{
  "d_model": 128,
  "moe_layers": [0, 1, 2, 3, 4, 5, 6, 7, 8, 9, 10, 11, 12, 13],
  "n_head": 4,
  "norm_eps": 1e-06,
  "qk_norm": true,
  "attn_scale": 0.177,
  "init_std_o": 0.0703,
  "warmup_steps": 73,
  "batch_tokens": 131072
}
Below are experts of layer 4 (counted from 0) of a mixture-of-experts language model. Rows are named router (the router's row for the expert), gate (a neuron's input weights, with its number), up (a neuron's input weights, with its number), down (a neuron's output weights, with its number) and show model dimensions 0-127. Each number is 128 + 24 x the weight over its row's rms, rounded and kept within 0 to 255. Numbers have three digits each.
After each expert's rows: a language model's description of what the expert responds to; "raises" lists some tokens whose logits its average output raises strongly, later layers aside. This comes from a sample of Wikipedia text that the model never trained on.

# expert 8
router:146097117113134148110119107140108112161173132188103141138125136129196118125111155111158107118136162131125125150167154083136135156108143128118170174141140084114127106155126121155102084085117085155126109137130127154096138141115114142168143102110110134159087149173115143153141097109085183096156142111090120148107129099137115114102129128090103104113130113123102140129130125120143123172117
gate6:125070045079111133129124141127138145190162174154146156122136141133156100143108127118172129140112159149160162130143128112101134137095141125108153122149122130128085114142106095177145098112090127142158121104093117142094126145118128128122154107160123115129108103099116116176131167127102117138126136115114102165105158123162121108109130105106160087093109095157126136134133138104113126157133
up6:076154155176121108172158127136115153078130108127097176134123132154120133095171115120114143144136101155102091120123140166147141124123139118138128132124127137120149125149173117124112170157158113130092102115127121077121143128099138136135082109108107175126137146144136139121139142156105130103135145154174133111134130165080132177110082165163149146160146119117122135117128091190154131094130
down6:119137115131107135150119109123133156117159133126151132103117102135122093153115143111137147097122142130174127123097146150125123103096129159142170094158152154147104088112126103103099184132130171138096154163128150114059128074085130107135141092137109149129068125132124122102145166148111127113158143136122102132176097170107113120110127124112139149136112083165097138102119134127112096117184
Description: Column-header and field-label words in tables and infoboxes, such as Pts, GF, Category, Votes, age, MPC, Running time.
raises: ",", " and", ".", "-", " of", " in"

# expert 40
router:128093100131147146097137101118106109164173143153116135139126132126159136100083139110166109108114180163157157146165174087117110140102154112117143171131148098123134122151124125165128129104143106111110116116122136155124123124102094150163164103108115119170077138132114132159122097117105165107158155112106144146100154124147113102088142123121095089103155085114091165147161112119130113164136
gate2:149125116098146177131162084125095116146147104119113135106119124138139142164134139110128114119099140153113101146121143125110162152119132099150153152111154129097162126110140116132119103135093077162148127116123129139107121159117127128156134135161123126165127124136113089133137134105187146129140161059117113227109156128124139126133130108122104134135157085083116096152146132114174091141173
up2:164182124104158138147159110140098163116118133147120148105129126154106159159101135104122070128150104143140132130116096132120135163116093109151177151105110141145120134137133131119134101139120122184138123119125134110101145103106086136113129112170137141156111149132110055135112126097179161106153134086128155181087136091147117145136169118145112126116123082082124097130155142134164126126141
down2:100138150129099149105135118120102099177127125104104105155116122109151155142157132112147137107123122118120168118152057108122091115109116122104150098122112098127126132169103134161109132105149167160108166153119154162127126097163116154151159132147120137097174134128122152132132096131116115132094117130126112142098103093098093122141101133102195108111177163127138189117090146113137117090110
Description: Word-starting consonant clusters fr, fl, cr, br, Mr, as in fragment, frames, fröhlichen, and the pronunciation /fr/.
raises: ",", ".", " ", "ag", "\n", " and"

# expert 30
router:130092095138154153106129095118097104162172128156115121163115146129169128101094142103158112097135166159155146144158160100120104149092157107101164158134144101108140112161141131159133123104136090103112112111116135169103141125101093150162142109120120126163084154138121135152125109130090162123155161111101143156092147124136107101107128106111098100103158089121099158154163111115144123169147
gate1:108120121128144108130094113116107126148187156160108123105103164108145113102120116135160139136137150143159114124158157181171118118118166115105145125097132125131099101154127124200118154092125107103081089111147140161146129123132113162157148098119141135134091160167138147077159125129113106098119163143100121156153128128124087119103114122118150139121177101103106093122178134162128121142146
up1:084179116119132092154162144174129160072089151119124167110140111108116158118164144152141136155125159091083105083103141119132124140122084097114131126102146142158112158091121137111121136151165126141163141113121153148112118145163134130075143127124080136145138121121148113130122151134109072131103124117148124101160113143141159118100122111106146160135119096098166142171096157143110142097132
down1:115104153156112149135142105158117171113102098080189105087098150142111126120126096138118110136107109092095117066105130114106098137125113122177114130126122161116121116151174165114122108150107126148151171126149129110165116140131152095132100132165150136116158126123163121162107125147137084140106097143140124160140087140127121127136091079124158117152142106124165155161090109165119123112153
Description: Capitalized first names and name openings after colons, commas, of, such as Paul, Peter, Richard, Ol(alia), Dr(ummond).
raises: "uries", "ury", "res", "raf", "ris"

# expert 36
router:135099092137162157099124099127093104162160130161112124162111143139170115102099145093153118089119165163149141147161165097118107155099154117109164154121143108107139111157143125159130124095135096120110112111115142161104138124109097156166143102124120123160092159145124148151134105116085159117162160118097145155095146124123103096100138107119102103095159096120099159156164102122140128163145
gate0:116121103131127133088128137093113145154180127131094151149117133088136130093124146179133139108130150124141138147155198113117099096120174147131137124151135124129118099165126111132121109138133111138132150137137115165145149100101113097147146131143134134163091150116145130104161088160097167069110177121100137149076106119126123087105106153131128156108099077124106165110105144133096166139109
up0:137124118112119127106122134167120160106148196144131123134115123134174164167102150106177113139129083132164146116148129093143134159136136142149151157130129118124082163105133129061132127108091102089190122136117140084109132170115119144116075120096147148146121129148133125139125114109126106151124131116128123117137170147125143159155152114147145117098102150133191122167141145109179135140142
down0:100130112147107112119139111118130130134138128124110097084121179109128116116138092130086133163121144148143078140138074126151137128127132125123151130180148139080138153124123144135183140097114105133140067099112136148131121105171123114095145121146148126123090113154134146135164091125117159102136120097150131158107140132134064130082130145114134178101126119136129154074155075168142132107150
Description: Connectors like and, or, as, for joining listed items, plus words like Vice, public, Christian, and suffixes ical, ing.
raises: "weight", "wealth", "play"

# expert 38
router:132096108120166141108115098129100095171161139126121140123119127138176135101123141103134139105102146178153143132165170087113096150086139102125132150130126097118152129146138136158117124109165079112121131115134119134111122117112126144157160086114125129158096173145118118146161079127095167106167172104088136142112143105114116129110141102093098089119151083142093154139146116093143132160163
gate0:168115126093145135120161143162159143111107117149139099128152134089128160106109128088089126145107147137119134111121131069110152117094144124110116150125157114125111124155138121142149169167127101154135155093156127115110117131121093133077100092130142200146079148144109152121162155158103131127132113155104141144136130180121149120104162120167171140149151072112108136112120079115115133118116
up0:105119109149114089142160176182076156077181120149152088154123106118140118086119141118139146127144134116106138130113100093109133158153209147125105135122126144171117129118154151132126141108095126143156137130104167135130150139136129124110114167102126159144119123101138175171134145143096126103125129116111189136148146144105099165141121139107155167101134110116111108150161132147123113115115
down0:138131131154149169118134124126132157161113109157096116159121139111110124121124104121121110137107123054087133105109128119116160118110149110099135125134118114103129116092169121106107116099198198116124153137079149146097127123136173130108111153124077154139137169144168117153111140158127081150140150108145085128149092167063152128129135116148130124140131122143114126150136152153140120138154
Description: Opening stem pieces of common words and line breaks before section headings, such as rel-ate, dep, adv, ren-ovations, Sub-species.
raises: ",", "\n", ".", "-", " |", " and"